From a checkpoint of a small mixture-of-experts model trained on Wikipedia: a variant of SOAP for the experts.
Below are experts of layer 3 (counted from 0) of a mixture-of-experts language model. Rows are named router (the router's row for the expert), down (a neuron's output weights, with its number) and show model dimensions 320-479. Each number is 500 + 40 x the weight over its row's rms, rounded and kept within 0 to 999. Numbers have three digits each.
Before each expert's rows: "raises" lists some tokens whose logits its average output raises strongly, later layers aside. This comes from a sample of Wikipedia text that the model never trained on.

# expert 23
raises: " ", "ing", ",", " and"
router:497601462601502524444495502552510518458527528473462504453512500452455536502513457447428525543503528504515542469488537448423556564529436443506520486560492537459518530493495434585441426504501542558489518435484524545498460460490517488535584479437532516500475520551467445447484547478546496537438460476462478490528490521513506550426520466478559512500515546466539521473509474516551438458505498510492469528444476547519495586456456473437526506509568544442507560517467501545497468449495558
down0:479470556462559533530540440491517506559525494566454566444508512463518442472454531536467455511453473487556491455550488488507574451528490498509501525498473475463534535472509564465479541602412496483562516457486514515478496468503513487478446565556541435506467437541453543516456428513520527545486562508493558521564444511478460531523449473523455521489545548569526464452558535438413540489506453533448539485498525447566521554470497472550540436516554507429517496458448492537470431482479612
down1:503523571463443478477583443564485443561515542438513496484515469504536537523450479526530431531581436557505513585517527493570491504499487429432517442506513564477556513508502499358504529439468470488532576505517458451496484518472546515511530469569440490478553460502495499583477506536438552486532432483483524469540458528481505483538566476581458478513483524514486522487533637492460478512517531513553485470514467519527525441438545479559528494485527476514457432457500457535552510532483543
down2:438539590526598550539504539556505521474501479498522542443454454471496487515592584536477483482449474521539415457556571515501513491499522526429513478486535484517472494517511511527492543499561469542541441520487498506482552562494545460528493538444514527506531511429465521426528464495493475537479524526468503507476464481503458456460542472533455442487498438457509504508492456501481456560523445549465402535543531515576466535488536540474542530540528487504506507452501491506482491490436512
down3:469495522475510515419460476621465512506510458466496506515429476529475435457428539494454513490491446426426517511467499458464461469395475502542535498479466527505549471513530513556500504539503475542454506498539473516536449471528413540559468544463548452543511465534492446466474481542483485505456518474467485485451439478467522499582511423495512470484466516497476506448524473474557494504583461532510500537500518435465454551487534532566468488482540479545453502512482458586484514500468512
down4:485501504422504503514484441494466495500546558504536480477552532478550551542487510454488556478552417552552516568528493485448516542500488478503500498485496408485564407487435443458486501451474473542604489503572544501485534471471509506498484518489430446391499511456470449542428525462516525519474509496488540502515466459561583486505435506493465522513582492503464441482540537501472446447499535419518499528513567566474474555518557513481459451482486568488479506476512451546479418527504530
down5:491485544483448514507481389547568478467458546464525546456571475511515470487548457513552434593497549552538468540564501538524448470469496516463477497522493518488476521521508458460497522495458489511474515441489497485445501479526491553562503566505462470555450531513546567491534513526487391486493574575467484521491499505498444526498465543535503524493570508453424516552544527484484507586442518494471484448507473447464490557404466522487509540464545496452450487513485472508594519543478459
down6:522441461449472505449567458497432448451422506519536501499456457481474478448504540465517464467487429541530453437477521482495476424478524539516483506490446497485544431525463497493503509455485576481465488509504444516488530522511548502497554459503518517554525451538474454530438510441531502512465428504470600479474504491486450579515438478544522453490457488514462484504436435475544510474517483553449457495498491480493490529475490495546486515489491541446497558448437491481468449440511454
down7:582575494473589487483452477475514469472625573546490486557504459485460516561591515508510471547531536478552509482533483539495515441475481499509507466452540489465503516452424512450516505492566476474472516483496456463468473568560545445479545507524519556555503417557520526513545475597460482493547490480508530490470508445510514443447550516526564497504492498504501454517515481482562505473501483503511521532435614488453476504435466569516449523456452519450497560421537468445459493459551506
down8:535567535444467411534496503496463539518536534606422495569526480504549452500423478572537451489490472597564526477459586531558479532410452476479461467542504483563541548521529479510544490479535562550496514535478458497533528533550512449524521521523501485452530493532462482478439496487455450460440492416510534415430511391499476565515451485479541448429514467516556511507524473505453536448480494486568543475542464550500521508546520467495499413579449479485462522474500518538484514525481557
down9:424529550502585522560521482515496484469571488470535484567481508526513612471497434473503473480478498492548478474501453476518528513521486492454512497505495530525479535565517507530510574476540504443568495504496476475536442469602489548471558418461455542506491444555396417503508442490539514456515426415480494541514491583455451485516482545526561509493499476464528486439505561517516470508447502489518494465529487484438508498485585464478512525519522515511473454484530457416505455523506512
down10:523451488543395574450495480487474532482524486508488468517518489506484456455487459425522499516520491534537479550492592464471467520517523490481542483475541450485502503467556435552554485519487407434440537524483475483541531446532494548584519548522483507478507544523538537542505512571548482513526458489433528480461569469519510544428514443536515479476406493488497450493515469531489504489609468510526480479485450495464554376469511502455498559459448471508411457540485527524470517563484509
down11:512479602462466453558480546493531506583531506447519517600523528517573426509519454536491499499527486440494510461575528459473461567518484455519462444456551508519632527413573481459473509592475479533523472476470387441528443523468475496510547489527524524502471503550489518453546547510513450464469452491483515479496571574511511521536536504503536518552476506514547541464436540506428501503497456521474498503525486550543431474437526456531539502515556461556451491564510505511474477480516572
down12:553493492547545485517469417458554461457562449541498529522484460548513542508501537477519477435467509520569419552458510508527520580439562444442426456502543527524437547434537585506536488483468510520490528443479429465456518508511463455479463532501452479494570494501522488457526537497432547510476473510463511494498521493512516546552463465524544461510538534541552453466440517517447485496467408540493430458491511533484476590488519457512489501453511431450503506461497515479458479606451492
down13:469519450496584535508535419485481538518541526505534569490562490460523470487587351515543478521442545472448484530528484524446530532591508439555568484430473549450540459496525505444467550557491504527500460514507513500463494516468520532405524503533518474540526535464483503475507475436521490414585554512566489504523554467499518450430535538505469534523512505531502501500505516515529555491572500554525522514480507533446511490482471505524394502525433533504502483524555516416454495452410472
down14:597588555498535496443504490549540465493442528510460458497507449465510464450486490497479427558566559432501527505480473423463502523473489528475565514504435474460485529529499540517533410483471461400402570548501520526460450545526502436562514509486481503448524547451499517526459484463487522484479501541519564544534581459535461517506434561516481630531461495475441423580505457530535468579469513504477458541499533501526523423495548492536496556502544451545497447503484583548465529537537555
down15:505468552472511471546508496451514539497519527469519499539441557506522461474480485479525396475478527451519521522482513508588453488427509586452465486492509452417505512470427493512562488558469542531432561507527441496477491492479463503491456499521544501517472539555545546463527483503411523479499548489575515467573508504435551544445518487481532496503497480539541460471542527538431510467511412554465539519469432556434458481437463509439492487576469503550548584475503499456513501513477490
down16:460533486489439522512505485455506542532487518507440514563481506493546461530487438511506444515547572421585480447554453479489491480462466478495501598450466491524472567529488567473479512528498513517514526410437577516498486490481518507523467477512540429505400541535490510522535459534368442533496485548511546481518498454416438520531570561438495535451533516505486453474498556514484487532504521550542426482510497444479458482490517482480503543446486555499501514442480497531508469564494469
down17:500481500471433512474475507477486459499499497437546484471414394549503480546514521578467505510503542593491502491520461522565493461511590518481481524505499525497485451528521526443457492491482532593433529464473474538501511465533482462468475554536524524457545547495436473464493485461494511510509487536498509427517496508471505549544395488485495535497473470523505565523501526572498456529444507514505510420499559518568503517491474580489563474461493452441489576503492524506483472478495420
down18:525497494557542484471530523483449541490452535542507483592458479487481514480534529512503516536531464421610538478495462542510484477602451515478441494497462467555527502475547439450503451508486442473436447519454516496514460500495513520433577486508406498532483460456446541472525568552481558529477412514448535512509435486513501528483572516532534534533559543499551483464487483476573448533532459468483537518550589522507526481522514403548437493443425464511411494494509541522462436423482487
down19:564507439487509473500447411592532482441542496532478495446521452452579467520503482501486500459448470456486512487481481528514530497480490522583541468498519495499440539420464453532509531541486562471468515437505492400485511486544483486580554551415510489457476528491473505486422576465506489512454528395486558480543487473505507524500445487521482449458509516466470540532511534499543522492462550486552603511443538483514441494405410502485523532524502442540501534500476521475481474424438511
down20:601501539562531517443487448501497589506432538547508557455508465444465455500459508460532535516461392528457471527501555496492498494549512497450515490515564490483521534539529533540502498499463474472499581508513494503541502563495411462519517486452545521508596522493475477581475511484504526503496459507466533508506529485587458550510493510455422506495492544549430473480599479466582591542429497464510512519547490510532525475497549498464472475487518523474434500528537527538444496519497502
down21:508491495446567516499518433505463527528600480514531507428513503497532490544483534533514467606491397473517433490548524509488522524546494527498469504523511477547568468441503449484514547513531503544482523399516519482486478557520527538460545463576391493536429543461562507508464468468478639576543486517531439480490482493497516521505421515529505453436531553538513465478466461553496500469486506398402503536513544495589476497541477430481462489555562572514512511498424441536554441518494458
down22:497540552502468494449547475489511457483446437466469504477535471541527521527478535487536512500502547467530505466533466558511536508483470478494509536475476468525456480539567481549435505502519470491499541530456415441548501531510489489515485524435454544511575495543426520502488510492501454550428500517507534494401546598544483461507490456445515481443533482537569486461588456396501548489473514442511482504476525479521586584540477537569516511520524576482428470476497497503481446586531482
down23:496459471520479484455460538456469521495507494528514521619619426539502468465534529531548503462518543550512481442553470505575577520537491558476468499493437528519455396484457475502461498477482529504444497425506459487454466430503415526460510515486464566493407536487476459496499624516488582551435484446479525503565470514459600534506504507496539506453515497556510497528479506555484474490501531499518545491553569521479494558497616477517552433467518535506538520411444501534463512522522510
down24:464474526483502489542490431487575492544455560516434526571538569505472430440483373471528472577495545461450487544539483534481449458552454412436520515469528508455489503489481528469478477521513516522466484552502508428460458540518500488494522488540517493540505499521513580497501502515456482449489437526523533529497513488486476558479547552502511461415507464494472390446445523493608514538512468552555519467490434481495468493502462535486495482448484484481534473514526517476575467558482472
down25:570492488512464483539486526509497491488440486504500477490437468561492507557558429560556474482435516460357484456451387490482488443501498556531502525560452505420481524572488538450473502433496505525524470465444611458501485451542544492400474541483487475543493481519517442437554494508532553499462521486486468521498455507419453492467472457477467533522476495466469461538554544545511532498531437520403471520498475499434496557503519536478452473516495491470557474585511552461499537433527475
down26:491463526518461531522486493448518432444568539554557473492475484508497493557491454460477557507544528515472485528470521499468493454573584484398537426503491535487517445513502545545541439573546488443500498562422478461465520510509498443466462440448509475499531515450510552553506522414549473510417486525531501582538553539492545436469430491514511481440450497441540484488474536572472553466582464529486419465466552446518469458514548490488506520520531552537428465553520543488478524595479521
down27:565527458501447449528491529534479478495428442478486500508510536519516481497529554510476512468489479474443497425485461453517454547479427557507498540455506518478524526477550528518480518538536502570519518512495433454542500514445494489496469556481556458498501449595525506417481481457435496470454541480542531500548492514524529479461411566519436558463504510517542488489483517523468537457488462554550522532517514499499526467543461506487559542442454527443428510516480510511569459475526493
down28:452574503526432540492559492507479502468508464528533481462511519541490496485539504481523496471489498536524521565452458480451487495459523488474543486494492482553550548436513439500521504456547512515401476500543394505505441472478508496518547558414447482499541419492520412490573526461610469495454479504454486449515453437504487513498616532489555457524448464574529528463489517490528493452518533533485411431475507504471528454515483445486472443468568488511557518554487522513520488500447527
down29:479576427510477536470543482516458512549572532553514514482466479535593620504535528455505519499532480475497526519558499513474493525507467501533479544477474510484529508501472391494493443521556432473485447458535447491503503435572465505530543472478440528490486562572477554564528513439492516507471495519577501495510511543561506486552450506504579474469540460539509491382524499521472506505551535486482526520448526560536551481500478443503479546528594517481454532535462529502521469520550555
down30:568514505513444541552568484578551461480482515483563513468552555483478453421530583489472557462525456431479497518423508515475463474543475482466469520420451529448479448514453490479536417556565467399550528517500496577485455465460527465453511468490408517511506510482519530551508506442497493497526506483521509510499538520491494518535481519450472575551413499542418496512503539527533541527416487560422470552514489453521519501526474406491498516504498486496509470497459459491493525584590514
down31:467501562502550499496450499484526501516519492440550463506483569567529472497528412475532464594501451442484521523524508429471494517478513446483575473497530437570524481467536466431561485491529561525467538515530484487514515486505524612483576471512468474555520536501533473507540550566484502565490472505501593528506464538535541489556503526524498478511508508432550480469591527558514487452454490523481502442508557553508535485424504462496538551503529468449449474553454495574471559550527478